config.yaml
num_hidden_layers: 13
hidden_size: 320
router_score: "softmax"
vocab_size: 17915
train_tokens: 1088000000
dataset: "wikipedia_en"
Below are experts of layer 5 (counted from 0) of a mixture-of-experts language model. Rows are named down (a neuron's output weights, with its number) and show model dimensions 128-191. Each number is 500 + 25 x the weight over its row's rms, rounded and kept within 0 to 999. Numbers have three digits each.
Before each expert's rows: a language model's description of what the expert responds to. This comes from a sample of Wikipedia text that the model never trained on.

# expert 25
What it handles: Place-name commas, regions
down0:484529507482515511517522553482462533493501489518488541558493482473453466519503481472490504511504526518466542518469513532473502451494512481470478487474505542535513526546470504484484499537465486
down1:444492508508529497459508520481535500565466463482515445477470485517493518501488506458504511514525545506506519541535539507474492480525492496545504504463524495481452468539484488513507497491484496
down2:487534454456492457478472514511524521508492525515472484529492466492486473474480567495545492474514521484490507502482507514490490495460505445483476494487488533479465482531509493474484506484495537
down3:489500515497466501504508489467513491483505451486455482508553499482511526516572458505510524504523518498497486490486487503492515501525511485499493456572499480519513443484511524481495525518500533
down4:514510500547503498502483521519535551491506471524468512474505495518447541530474505475471484484491493481486526522520504527522480520501466543538547572491502527500486491491487474521544528493507523
down5:538509476540518443502519508474503524482506460487508507519503502481525515475503466497514503478488504526542481492518465479466494480510460452463477510458499491508537517482527527525485487529508531
down6:459484481523450537487514530529497544524532496447538510511481511479484501497493504517510464498476461480464490515509492495485541494497488489482478477502511505498472490522476500529511493493516487
down7:529452495513448491460543492451473531467460490500439514482518521458500481491508467501554520477484471471497473502539503484514505493539496509470486493472531495455497500531506477495492513491498460
down8:470509503489483524469480550471483501492487489499501480486519534506513528531536546422538476516501481472546521497498478498501476537419510538509508483503478462491478506531477479482485514503499484
down9:476521469529518530477465473471491501517529516504514517494532491538492487501527467526475486469546519472523503498497491522501486479459490509498535523532480481507471479486545498496479493541495516
down10:484489490485480523526468494488490506528508485496459521459482523506526491512481512483532495504491488521525510486487496548497519506479524521513487464487494531513487465491504443513486509516505532
down11:485506496537502540494463500483524529498469491518556492524487499462516525504504502486503488523497499531516539537478514501545519522506480466501472529466468532508454480489519496468493515481468511
down12:461480517498536487554514552508532468509500512490514477466510472467471495522498548480475486489495493501516548494490497497527488508488484488508520507516487471498513541467491479484495487551472494
down13:466491477513521495494524457486482500522473522495433479467550517485461502502510495514524509472532510492529511502523483476477498472500513521493480452486477461509497460520483483490508502517513495
down14:497512463511522512477528535520497486500491508487525480498489469475478515500506491468533504410483548509471512501485523516548506490467478490516512483463584482500491513526503493526509497554535530
down15:451476510456502525468548516539529469450538514480539492523499524532488500522508477471489511496482525513465501490518523509505449509474550516518474501538518528477538485466488507519514494518471502
down16:478462530413470494521504572496514522532504457506561491524512481443496519495510530497485512474506475510491470464455497497511544495537496538509488431474520556518476505463514476501498491493463485
down17:474491546506489511537475503511496506520498509472512521447487482527521465487532520534485485466468470483509504501517513521465490522477531493491530499487496500511447487496508510475471501506480480
down18:469485515440490489550515490477462495519483521478452480499546518490496482502474470476499526528502473473512489509482472473485478482483479459518491428523487469501523497472498506473518490500530482
down19:520513514502492461496462519468493494503506475487490521551518499495474524491546475523499503427523493498474488461487497472488506547466473515473489513472514501521500469527509455514498536491489540
down20:493549494491533479439514486495519517478484498486484537514493499534495474504496468492507510495538483481472515511509413500436496527549486448519499500484509497497511476480531492479491518520497495
down21:518497481522517517508494486513445514517492530494545473558473516515502483493525467508486533516520498514488439492478474522465499496488513495521464492519459542519531463478526465505539497505487461
down22:472506485473531520481506526501500474500483484457510502509468540504505519475514492502516525541516480459511535510511505495535493512485483456525497488482486516525523490509470468481496525472494522
down23:510485490533535480497498479508460479439512510519512493504497506515466471491498507514533505524521505515535472442502472507480470526475526502486432492505511510505498485454506486501474504491484520
down24:481522482519488498489495481524503522480468518508496526522539527505484528477516520523510537531490520466482506504503521454506483505468488491509493470479510523503496468570533482461502494465477513
down25:551433503489512503547521526559519477511520489502478478522477520483469492517485543498524488480556511541466533492485515486485520499533496463491501492443516536482503551493531489453489520486521501
down26:494490500467485458467492542506520513471500536484502533549482470493485463471487510431470485514490472500499456496450461495455479518501493470507476463471486536518490522524525470522500520508502489
down27:488478530505476509455519489517475535517518503472434503460495502575494519502491516522515506468524510484512520485520478511471497483503527522494492487475474496481457499504496526486458491499490528
down28:483469485487525491485478526517508525529534489496476472509452541514492542500515524497509513498584556541465505483434527525486498482511469503515471503501517491475509499491483488528522492498477489
down29:509483572487525526516472504548519528460504492518504482529503464478476475486526530509524520480544465508478472476524479464519498490419456513498554511516476551496519506515549471511484495479463481
down30:475510530481515495478494503453523482503489498509467474519471522497478493519489523510506497476524538495461489461484533507504526490565553530528509541537499508524490506460480483524511485495493525
down31:441519503482505495484504550463466486472517529490469557508514542474517480508465491491494500513494518506508483460490500512454502495521505484510572510529480512510539466493474496503471502555451492
down32:514474502482473517477509525484495493460502533473471497433535500504453510488482495494515518493492474474513525495470506484498500498516532497513473496502466491500511517494500520526499484526496503
down33:474471503490473485523498470478482492504470471460514500521476513531469531477493507503531499536537488527485505499508487485486555484510501476509538516506493501515522509483498484516527485475554459
down34:471483504462485486497488510482471487484469490553508547530508485468436572497466468524538485491514467500520490498500550468494545499545509450447481482499503519484504528543506485482465505562472454
down35:485461481484512477490530485514514505530487520493520462503507510518489492487503506503495545482543495453516480467528447499506520539510505479476488486486495456514521540470502459527496491477467482
down36:447512474532450513464461525494526495515540491515520473505546496493494536551511494488488479512467533481522536426488493484523515511489510475520514479480482469483503530471488456537510497488507526
down37:498503548501556515490499512508543547527486466521523544522575524491472505485499459501496461504493483503516545503486489511529476486509506508494530475492506498463524492507515507491495507492487498
down38:493516475481501470508506495512505478499527502459521545499464487505477484515479485515475463498505490537524523523451522537506491500515537468478485504468531472481507516466508457525481470544467492
down39:502506507576510468488535540490496527509509467450476546537488534472500520513517497476492471484524503520509514524519509514529536506480518548531500517494520491494546483513523516477480500532501505
down40:517514506482556497523525478523531492523489520485528520504455513489484502522478506510514532495525484528493506531480495519545530516516491497472454524502524489488473470506454455465525521498521506
down41:487504505525511521468458467495505546496485508498533489512516556531486510503493509513526509485517471444502503473498491485433494511482480513483535529488467485505515480477510548543560516537516455
down42:493509489474523513510464501513496470496477505452463517527487468519482479547520493481468497487486493528490480519494511512518472485513519482474537522500498516482490441490498500494486537537517489
down43:479573452527520505541514509474515493494466522541556503496500513501502539484521509509491457497489507498497504490499517484525503514486514476508487511483549519479527512498536478525517520528448498
down44:535517467534528503506507488477483522488458518496466494501535515492531494481508502518501517508508534498527487476542452459505478494503489516516507497455449475507487536491473523499525456524495498
down45:483504441500507467507475490525505507452463518517515545533514488479452520474502447494486496497475484470518544502484526494491524543464480478497486525547516534515519482526510455502513492537499522
down46:471533466506560481498511480512503482527483493496493484502472528550513524506513488489489506490531557488478505465498532529541490495474501499497490478495514505458525464489509464499484452529516491
down47:520495510513480467506489502513512493494520488552487470520527492480464530505504510478524493482443526521523442504502487494479515482521528499518489496507483484465546494539499527475517522493507515

# expert 51
What it handles: Clause-ending commas
down0:533499500493526506536453513512465508506468463534488530523525504525475465496496493519478517509506503531491485523490458526509530480507533453481474515476521529547481523479477520527536522538495482
down1:506489485498460546492522515484447507526532511509489462469506481478454498512518469491489496468520512478527521536540514509496478490520513477504487503473470471470411464530496488492501500480491494
down2:489485463479514522504514530520485490491504541507491490501514526507505504528518499464509507507482520498508520487459532508554470485472478503473506509515510537470529482493537512460464495518536478
down3:486488497513485492513464493496502516455537497526507456500578497482521497472533487499508461555517485489500496481498456526461591504486514469458539465552514544537533466469510519460525467477493487
down4:511504500554497471532543520529544488462505510500490509458488496513461470517505500520497507501514572498509475499474476535527501510518472513525539512505505509521460485514519500502510482509534504
down5:499471518531505479500510513503457513561519423481435521488501492478523522484496474497515504469514525537527503495520472508505521495512523540489525498461523529510548506477502500512471504489505538
down6:505472492506433491504493503526470534503533499453505486475499470520514490498516476528505476537472489483523558553477513520488450475514483479516475503493481510480455492495489530524514501472500464
down7:540510548508487494472504486469482514444448498498462498484484511500495506484528493464476513520479488491483459483497523490515504481513467527501458550465483470501409542541475537524455547470487485
down8:501453488505501510479499526460475492487481474554531490476528537493498526482548537409526489521475521441504457491466517471520477483496490525516484508475515482494549476488558535463486502466473556
down9:522529471513494533507499525471470487533514512528564491501498504513522464523537474455490484516506514494503452502497484506529492484500503486507510492527523527492494509497538530450483508508490466
down10:478485473489552485540524471525466513510454508456470519466454515488516507484468525542541483496506512474552517484515495483504530490498522536489497494531493543487518514482520439519492515481469538
down11:460511478548504547520527519470512509487496509531548505519466528492521502504486492490486526501519554508486544472448500511523538507526455482479477497482508509478470474496556499512458538488466524
down12:483498530497498525505518505484496516531480488504522473487498484459482514547544502514512452518517471512532511488464483466498537477468479508524485482516504511503511557497472440517469508507487466
down13:501501471493533483501557480485489453521437558506469491470524500533446486503488480511524521517508510524497526506460494456472503448509493549478456460489484481486505493508514474487493474531510490
down14:491501497468477526492499509483494510520470471508521490494498496472467516479549517454509510491519536524526489481518506483536524478490525528515495487437526477440492555487496498508503459478466521
down15:510464522515498494471535530495484485493504509481498502540504550465495468492495489516500507500518553501529504521521511534519494484486535508498518528516519520487477472459497505447517470482479514
down16:473484512480498482488472507541509495532493474490491481500474459486463520526542458495494538486484528470510460505439547496536526478516453539527477504502507514501447500515490524506470462481521463
down17:461500492492478469534493453515499530479515521514492506502517474557526504487516501518499499484480484506501520520520511530474495508517523515489519479448503520490486472491543495483453515525441529
down18:516489479477523487483501510516520511480474504486439546479519557484495479480471494475496489543544506498536466480469498465512451509534484517500496475505502478549519510492502502486550469492533484
down19:537475521510481458516527506468532500454477516487500529488475540487471515482485496501465488492494553474505497455503527518503507463477508508436486480484498528540509479503449473501500531463487499
down20:484535538466535478523479495543517525504543489507494510539497513533484490496472483498549495519503523529467489472479488499413486555532481444485505492474521508434462491481484498520481487508475515
down21:523515508495499519506496524487472537502501546525531498502430504520513495489497480524480500494447513465498505468519499513478464529497492522538530481502503487562472445490493557512513473442494521
down22:542451483527514515555481526515511477484475498462536491462543476524517508519553501471477533548514499486482489522516489505525491472517519472511469527513488560560530496466505492493502502451531467
down23:513476493502539500510531499487463479499478481510518477518479480489461501513511498491542492539526454498477470461501490523503501495502489525483469484514502470527540478492516507512507471527509489
down24:493509465510500494546516474492493518489514516510512511517494522524476504477495529502551515521517521496501487485508488524481490544540497490490480471482511519504525502481530490512454496500459530
down25:563499499515496519540528507516538462465497530509493527501467467515467464477522519483517461469480528491479479459460503462492496472495509472523525466522481501482497547521483515436455494496513502
down26:486451514476500476520497517447471520480499521490498523518514540469505454511517493450487530512432501522506503509484462547457483522497515482490459454501495471550488534496521482524500518484484533
down27:510493525510489476471546525537504468474512536473489448479479460504491537528478495514473495510489518461531475491525484537497462512494524508449498540487504509490467501494481503512444523502457508
down28:510484518476504520495474525485485476470487521510506514488499526477521520516520514470480490557499537522486498496453538417536495429526465501516454488505480495488469520513526506466526498493510450
down29:480488555478517511521474437507532481453490528545474502491469457476458508488551504534478482469534525491460507490535515464515571451503489516470522492497478551478476511476521462506473503511494511
down30:518469506518467489429479499491522507493489534514446478535473517488453474512515513504479504513504510499497509499526506506524528474527500498518491538561485505474503508477502567481501474460534513
down31:493503493492494509531489511478501492512492473505501533483489510487519507514498440505497484509480493483492484495471501504465555518544485522506543491547480519506516503490490441510475501531469492
down32:502529497510515525529477498468486503444505542504511472490506478486494489522511506510520533531488475507480529494510511505493492474492538483478496486522504550488538528493525500547489494469499495
down33:460467492512485499546487477468504499475479484500523538480485544536486514481471507496520502501515486538483508517509509533522515515553499469512562515502480528554529531499521506527531468506487443
down34:494509492531531521529487491475501528489488500536476485499476473516503526507489500493511511540529478460479512525512494535488539464513541484498517541519522560468522546511509532529471499478495471
down35:544481506514481528512534538471520484498482512491516510492494498534452463493552515486495483531525513481470462475490488496496497482521496526482468464522468478524530547519488510519485455460545473
down36:482496463530468489515494508505502487506509535500489473502505486527449488502523509500499528501485478472497529402476505441505519499491497481509497469486489481485488534485516546547509464511493477
down37:531535508520504500512515453512502527482559482533475501523560487500525493511466511513530529473481489496490496533473509485542545512504495475534537489474491508471475491478506516490494507505581458
down38:467526487517464523520494475530488486516554484452494552521469480495511487512534546497434483514498480515497509533493496509505514484522524505527541519492464456472505461492510492511461449532463468
down39:506493505508499530510546541517540511502468511461498524500520494446469466452500484503481480490512528472554479477545493474497507468477508527481486471505489533455546510491505482475477440484522509
down40:546486539484520507521503508498544526477475545531501515451458485454416503479488520526501540492489482470495524484497515503524486489516517512486450520489520525504526514480499496500507520489522541
down41:517508496516511486499523489507495500465484523552524425466506535510535500478520480524542502512510505474510480496476485540468467497530489501456496496512535468438460461484497533521521499490477493
down42:493515503499499508462503493528503486479469499479475493466481512473539551516434484472491535480489517483530546543510517539490481499520526442519506476514486477474470530514476522553502552497477495
down43:545518452532508561527480523482512463534491523476523458487469484507462508551520469511513509503467505521475506507482518469558484519480461510535497531487512478508472557520503469507538518500508467
down44:508507539483482483480483447488464496545493483468451522512496510477505482500511527501512475473511529510503525443521539508524528474514555498488540523503511520516526488495447500497487502525481474
down45:546520468511511429510524496538502484475463525441507545496515507527484494449481512520470512524491541495516563514480505499481478531495474535517490490517540522498509487509535493484502510463507512
down46:466500492494483499467524508515465500514480496486528534485445482463495526511500516500493488471480518468554522486496521501513494485529507538520503473539531539475526531517480512542460525463486528
down47:531482527496475478533523524498524488517483510527504481534517499515495463510508485494519519519476486539515504493513503508500444506488501495481481512444565505481487493519518517458524536482501479

# expert 59
What it handles: Commas in lists, citations
down0:518524510517543523511490514481529503532488503515507507533489525493444506536483467502506476529466539498507513518498446549508497450526524496515488513467480510475528515497496514514514526563535523
down1:516474482540511491494490483482456513493551465499519474483512449480476496526542489502475498486468505522533522535537505520461505463515503485473474517496485533499496463496514516507508490474480510
down2:493537485529512507510489546496540526493466518505483484472449538516478534510490489473516509493524525485534468510506497516480484499449518469508495501510513483480532482544479561493482478473490531
down3:480502480482462489465479454513478518467511528500526474471523490487477479483513486476474490534503530531463499482515503480463496534515528471470512507509508525519541519490468521508517506490472532
down4:534462477561471475547520490475553481439482517492484494451513478482471537497483462522509464486511514482472486461513503482495471473529517492545513531472522454505495495526487504530506531535492517
down5:545498481475514479534521503536526479501491512502478488516512481507539544518497447562471523475509525527538494509516513490528496546515507530485476466468537534464529505524498458501515515488511533
down6:475484481494469495551486485513458506525511491507486477502504461496492493483503496527471489495509492495512492543505505500521457499526482505476461518494522533474454505472482544516469499506479482
down7:506485508486516468460514482484496467461449518464459525488486518472495486518519495558499515478523474534528482498518518480490474539508497540490438516494528503490509511518501474471448541471502509
down8:548489457462502538531484539494499480492451531495493502460522531484494512512533481477515522522486480473539506521477496520514480502495530537537480522524494485523506494515538472458504540546493534
down9:534482496483479529479488471530463512491539495549496528514474474519519513489493484496468487529536521498472488531479505529521490502448520518536523498518531435501477525536534469537461509533473475
down10:522500485488492483530494492481514493498493484487453509522456544507513489500476468548517499543480506502515471491522542498502517453515496480480448517490463535475474494479524489457485471514525485
down11:454512498492504531493501536479529505500527483519504495521520514495499540483487466499501516535538528530560513535523524495557481523547505518526476553480482519486478487498504481478505497505507524
down12:515515500544500524536499494476506513501501484550491528475504506509526460472510486511489491522506479491484526482488521507516528500496515481502493526480490539492472538473522502493487480516462506
down13:503523459533533496490515477482505466547481522542442483485548473528464512516478476540536520495495525469492487503479518519496455436542484485506456486484520490474485486468464496513491474512533511
down14:510495480473476506516533527525495455515471465506511449517536482476491524490542508488494497495467532527499503510491498462541475529470502518491503508503531499472483535509532529508442476498497463
down15:484487510468484476493523536488511420445544561438542553558492502512474494490500460484487487544507549492470507514477532494515504525471544504458493489524490470503487463556485510487509466515468485
down16:487476543462477483538471578516543512536463474474538472521485487457494538510551481524516513546524503497498475499462512520528512518537512541507474477498525485527456492511524484482510461511489496
down17:500478501515477502547480500486519502503523479509505505499488462519505479510517525540495499458490506495466521514507506521470503503519543499524525491512521502497455488506542515477449514545460512
down18:501494485501497471507508494491462495469502537495496489518524480490516504519483476455469505547515473540466485530542473479473512484471455492509513488508483467500476521523503478512512498534487462
down19:555511542492530497531475467500500476462490499527503521493468484516482475510499468527477493461498533459510480467486570494525521508476505495504485502468520495527494493490457494519496524495495528
down20:495466536461545492487482497548496506480497468501490517522503479462495558503500519482483480541498518511463505499494450502463492512514481503511519480525509479519446507502475448510485524484522492
down21:527474483519518526524514498522487503479465561495508524475453444542492521505524470517494507488455495482489513492464518499505442479512568492457493469524473494477494469536539524489490485472495508
down22:480491496485497475522506551522552455517505524477553521464482479485492541515534503473453494523475453483498500525468521442566485519482515500559499476477473501503508525506477509503469499513526516
down23:505485498504547520486542516489473525499520499479517472531513488495460526514486523519527500510566535508505473505511494485501488515523478515495462467499485451448499511466488494522463486530535501
down24:511507492511483518522500514478451501485476511551491487538500475493480533488475487519534511520499572479490534495510521493460501516487488502461506471513541522521484538509518484510480495501492501
down25:479508497505513531537485495512539445504524487495481507478469533532514463526516534467463457516509499500514497480464504478480479486501468523519540530490509493495474538431515472444483469540479489
down26:556471523468479422458493532488492547496485499488469477471511496451502514498486472441474482511466477522516507533474491512476464508554521488492438477494491525492479529511535461542503521510498506
down27:479475493514474488463483488513468506483515553461503499498463488510504544500465488556512498525521492527528496489560489476501495511502497497456536503466501474492498499530446457494464513510494515
down28:477508532460518499512481537499514497525506514511469459479503512524489509503521506504495516537512515485521537485471481520528478485523491516518452506509481490528523523491481470501516496514466485
down29:478520593481499481531472480508523464494503517551486512507509441439484485512508491504500499448514449536441483503522515498537542458475486485468537533503444519491484483496504530485479519510465497
down30:482463565501529466457525470478518524518527554509491504512501477498507502529520483490479519505435469484490499495523506512475472475534527528498461541523466494472512494488498526526530512478463481
down31:498520466474456514535497550459514433535503470517509505473491517489564493560465469477461501500483466492533462463485539548484501464533495530482564470499496527475504476499475503501501504500497521
down32:510491536484478495480479499497544493525533495468474474450530483483489488478544507524510486478525487503520485476531471476497464488484545537546466513517483503487517513488505498487501505509525546
down33:483459536467512446526505513516478526496485503473509506503475517533514530513541522518503494535520465528474526519483500508527485478520466499485527511506480461511449456501475476508502478479512487
down34:505496507483470472529508506486498479523472473527490462468507463481466524479496503510468532498468460501490542475532476484486483428513522536460519533515537505472476548536493489491490503541491473
down35:510494523457515487497495533536509511513511527487487467499505503512491518501500476526528528492512541499522480485500484512526498492530517488498500491467495473474494533493495521490468480496498488
down36:537469488523483503495497504506542466508500525519490480526517472489488530518537479550451488508508496520479507441520491486497482519513494501508532513504542495489524550496508552501513458469511485
down37:522498509533565475476483488496508504475468510555517506525473499476537534496467498530510497478497490549515510488495486510519524503518455505528495547503538551517500504486470462503488526518518447
down38:520515505471508470521511508497518452501541529488476522529469493464512504548518507488466489506476488500499514542451528490565526507478491513482511467492521501493494515537501481513496463478483513
down39:525500523522532509482502519518470516447482497440464508515521483475486526495492522523490497520562491473509520487534458508455510527500499516514468504496486527474492535511533460493503526491540486
down40:550487526503524519523508514516571506463433527533468506449489489502466529491497449515520532489484513476514537469491509528533490503545598514529466536484525515507555481493488497482506532498528508
down41:513474469503537509492475519505473499474483502511535454508506482513495533495480490518543519529540480466512506491492486487450479536509494536476483519500516467492475484480492505523500492512496467
down42:492479516510542524470458501543452488458449509465507511497514486474505504486558486472474530514472518505522489534507469511517492499496504414490534499522472543500491475471500492461491508482447477
down43:520483509508473519512498484500522478506481521505502459507471512504499537506517481509481498517471490499472495503495492542544445511513574491489503549495528478498488526497506485487481521500463520
down44:538491457496531489503509465480472513477470505459493500552492512462516510489472563511486505489537510503520533458526512489468496488492476489479492455514517477466544546542478447519484510536486453
down45:536528453526486453529452477508509498510490521524490518509474495467455483502519467503459457472509493554453507535480509504452470558520522486499516494515502515496519514497546523493509497489504550
down46:478486517546499495507528500517522500498454492491527497527466506508471548526478508521527494500479500476490509490449495501511482518462503492499476459489578473435508501541491451552490481509508477
down47:524451526506481492531568487518499484511493496518525465511571468479477495505492517487527538481533493487512463513470493506519490525551560547536483487466547486445538494551489529515463524516466491

# expert 18
What it handles: Personal and place names
down0:520498530508528501481500541538490515540525506555491520478523497487464484571506476550467510512448502512487505514504480504498496490519511510546490482510484545507459495466484501500501484526487544
down1:497496464494529523473488506516428534506476509489483496484495482494486542508490483436512481507537541510522506548529526467478496491539497502529497526510498496507502508510499478492490451472532493
down2:500552482537545517508497463523506513548507506523479506490494514540470484506507497490508476531524488471490459520496526510501482528500536444494527536518545500516541481514517478485488442526494484
down3:524474491491456479511500472515519510439513483523545480505580511467529510478533493499539487507511527502471482485516466456468516562506512492530502519537537524520504468468471488483500489480494521
down4:507465500529505501498500476503494504486459529507472478478527513453489489522455478520482487457520491491509471469502482471543501517508520510506494512451530478510465520470489468475522505527473524
down5:538520482516505471516498452466526501489517493493504504509551461484479528515497487501524448425503553500533531551528480503449533501497526480433507506494540518474516529483522505495458490486505535
down6:526507504541456523492518494548428518519495511464500571479490484533510515474503484512517452513511505479502504509499513500470512453524450486484495505510525484493431486458506507516506526489505480
down7:512521506495527520438519470492478491488463498507457526470466496465494505518514505490502442517533494489489502458517512470524534491483507536495503477494507444520481523536512530504480506486492502
down8:525497493492497502470463516484477495479493508525502504446553538505505556496503440464523486497483503459531507488486477486487461476527553506539490501531478487506501513504514500462518503470507536
down9:496496493478492522445492469556465520495531496531481538514483520495510527498521447502501440517517490488479488514516487523542513451498483510530505494534532470552455470510492428475477511526473462
down10:509503512503535513532466495474479498503474453469471549498482512487491510488484465483540485510496499506572489516498546488472501496505492472508502492528511538526491469496475492479491484483525524
down11:466503528492506503522491503500510527501567484511518500525484478453516502524518509520487546521466552513495501505486480505545492535514491506514476517497511544535467447492460506478533493495472505
down12:495537508460530496502490471494472517529489520509506493464515484525495544495494516511514474486501457517467514519473475472456506489496500492535495492532493487484449499502490492503462503504475511
down13:489505487497476510491554475503478498516504525510450530492555516518487494448494434504551512520514532507480525492472498481422506497566499483474478505514504519520457494486469464489478487489519499
down14:524451522547496518468551491532467490477476458458477514485490496482482504438515485481489541478523445525511562490465507458460526469525500527514472463510492482473498514502505485525515526493492480
down15:507486532473487483453528522493458500472516495501520511511510483454492504544459498513496534520516529517491462530524513476501473502457566488497507515531459536488491489477488506488530492470484505
down16:496488520465511501534482498524487537582506443498547477498484432460539476486557487533496498512533489466502491467472488474512491480505484527524471485491546515540468517513537506489483415497517516
down17:466489522485509486512502512534490568488533533532508548498457492490494489497504534538485500491453496505457527529516493513488472519505510460498546512516478497489478489497501515476456550478497466
down18:511487449464514496513479477490456486441460472517464515470520514538506503509508489518514518477536480482537535524488447518451468495503499517484505473548495493532483506460527464459538480514521451
down19:514512503486484477509509509490480509479522498512506547515509502518504516468516494527500486475521550504484476468520486505496526530492498490477480523510498529483458513473460505542455531474510551
down20:449512532480512529476528465511506535472550494493474476564521513467470548530485502496517496501501559507457486494511478444498522483538478478539505558505535473502475482504473481509523506520484482
down21:493476522488497501504471490526489510480505534528498455499505490527493517526498446520509443463478489475498500536518543499483475487510495550503517480539521463518487476489504503486546500478500468
down22:489462516519513477514480544557518508532528502481519535451518531490529505536534498492498479561457501480496493523526493512500433514524498483550512510503475534547500510478496486484491486464544494
down23:533503484501542502505540570463464481484518482502495475491508504496512506510494484446564493525532470523537517496527488510444536508494486523475518545507462505517495471437515502543516487477538520
down24:468516468478468500496485510540494531475501544537507509531519514491500522464471522514556509516482573489459491521484505459464531505528473460453517491495533523514465508487488447502524496484509491
down25:541462493530502493496509493507534457526513509512496517508487491501507521481485516425481505516498505548491490443503538468454491489517464490481483497483478503518502507485519494491481493537476491
down26:513480511487531467466507488514467541506501482473501550503477474491488478502486492481447494544506507528500466516472464521446488527559504503515477476481524505546477522503531519533463454524534509
down27:508505514483524566470490503538494493513498523480508476480451528486503511514474476512519527451497519485495485444552444513471500540512529524509475499506513460538472501464479495500426497532463503
down28:518529522490516544491462505524481527488519519502464463496531495518556508469511531550480517475475512520482521450447459500467492497487448467541489474514479500507509531502508481544473474506472483
down29:507467553493528466489474486514516497470471524544479471490513492492454476497549517482536489458501474505449509466512501495528526439521477481498508522461480520499464482536547497500487463524472489
down30:526505528513510462500509469486504534540501512506492517494537487545505500473537498469475480518520489451504521506499482486480520506529525495491533551543495501511524514501519523515526467479485499
down31:478538474516501467501500485480506520515499523493481558509515535499521493550451505492483499501468506474492556491511513478494517524504489513501545508541502513523519492493488481537502496493477515
down32:520517524531522501490490479473479482483504508520488515449518519487499519468502446540495533526509509536507497481491505472443470543554490526492465484468491500513514530498520491508424489498517501
down33:482482531506450463528484533502532478511486472509524552504489519457497500485474517534516526563474493529517496496475502465478489502520499486495501507490508526531480476459485482525503494464509469
down34:498520496461486463560479505511508497532481484559468503489502508534451501478505465498474478508528479455536501504491477492516509491499499500451506510517541516465511547529492504474520492527493494
down35:516478492473509487501554499497498500523496499512520489511536542517486514483516514507551514477537503501492492470494448521462503540519543452472505505525536489477498531495493491514522424488526462
down36:523483487580477503495461479536489500538508501490489478488507496552500483524502461493481492531518540474522532455512491450484474506498491480533557532477494508503495512507519520528505466495487479
down37:537513488509519560512483504487510537483504499557506474484548484482492516473493527500493526443498533465557474493467476491517518495509480481532487469513490507478495490479479516510508565530502507
down38:497514492523464531502521472496492500500526507500541535503471529460466456493492486499473468533520468519504494502465472547535554518468533490530489528480505501455514505495501473539493444500490459
down39:495501512527493504474525567495485518477502476475505512492507492471527465474508515527515496490484500545506537520519471537469538484499525494496485511550491478504520482479505498499506517511518461
down40:505496488504542510534495519485527494453452470501511508493445520525477487497468497450534522495499491482476528481500499556479500512496517496483482520505548464518501493519490497508519489467501544
down41:491498500520507494473457470520520506474496534549527468514500554499515518488490518491525519523467504497469470480499465486429506515511508477518484525474521457475464454463471508548548501513470479
down42:494513477472516542469487461525515480477506527464476509460520495529525514530478508473506479511491505495513488547511507511502471524489528480531518506501527515521467492497477456477490469490491458
down43:512519454501439489540507501473514491536495500505510520506524555512517488508485529506507482476480497475490546513490520502545506526492487506492509467463530501519474498489471488505523487492522517
down44:503466466485489536515539543489501463479468500467507488511503510466494475514506531491511507464551537500506481480519530429479513480492516501478545534492503537510530488522465501548538483522466466
down45:552481527537512466511456450540502489523502498480523531497500485495490491468524481513436473546491508494498527492472537476456519511494468542481501512535524482506509478517496514494495486509508536
down46:471488522528510486483506487489512497532467450480508522519544465480497568494478514467484519488442527544524538496470505529460510506508501551525482505512498475484477481490496506524440494504476535
down47:525494510470468457495564524514501491511498534525503498461523506460506472511482508517471516498434471496519470498506512487502493518535532569486484491484510492479506487489488513470495522515485504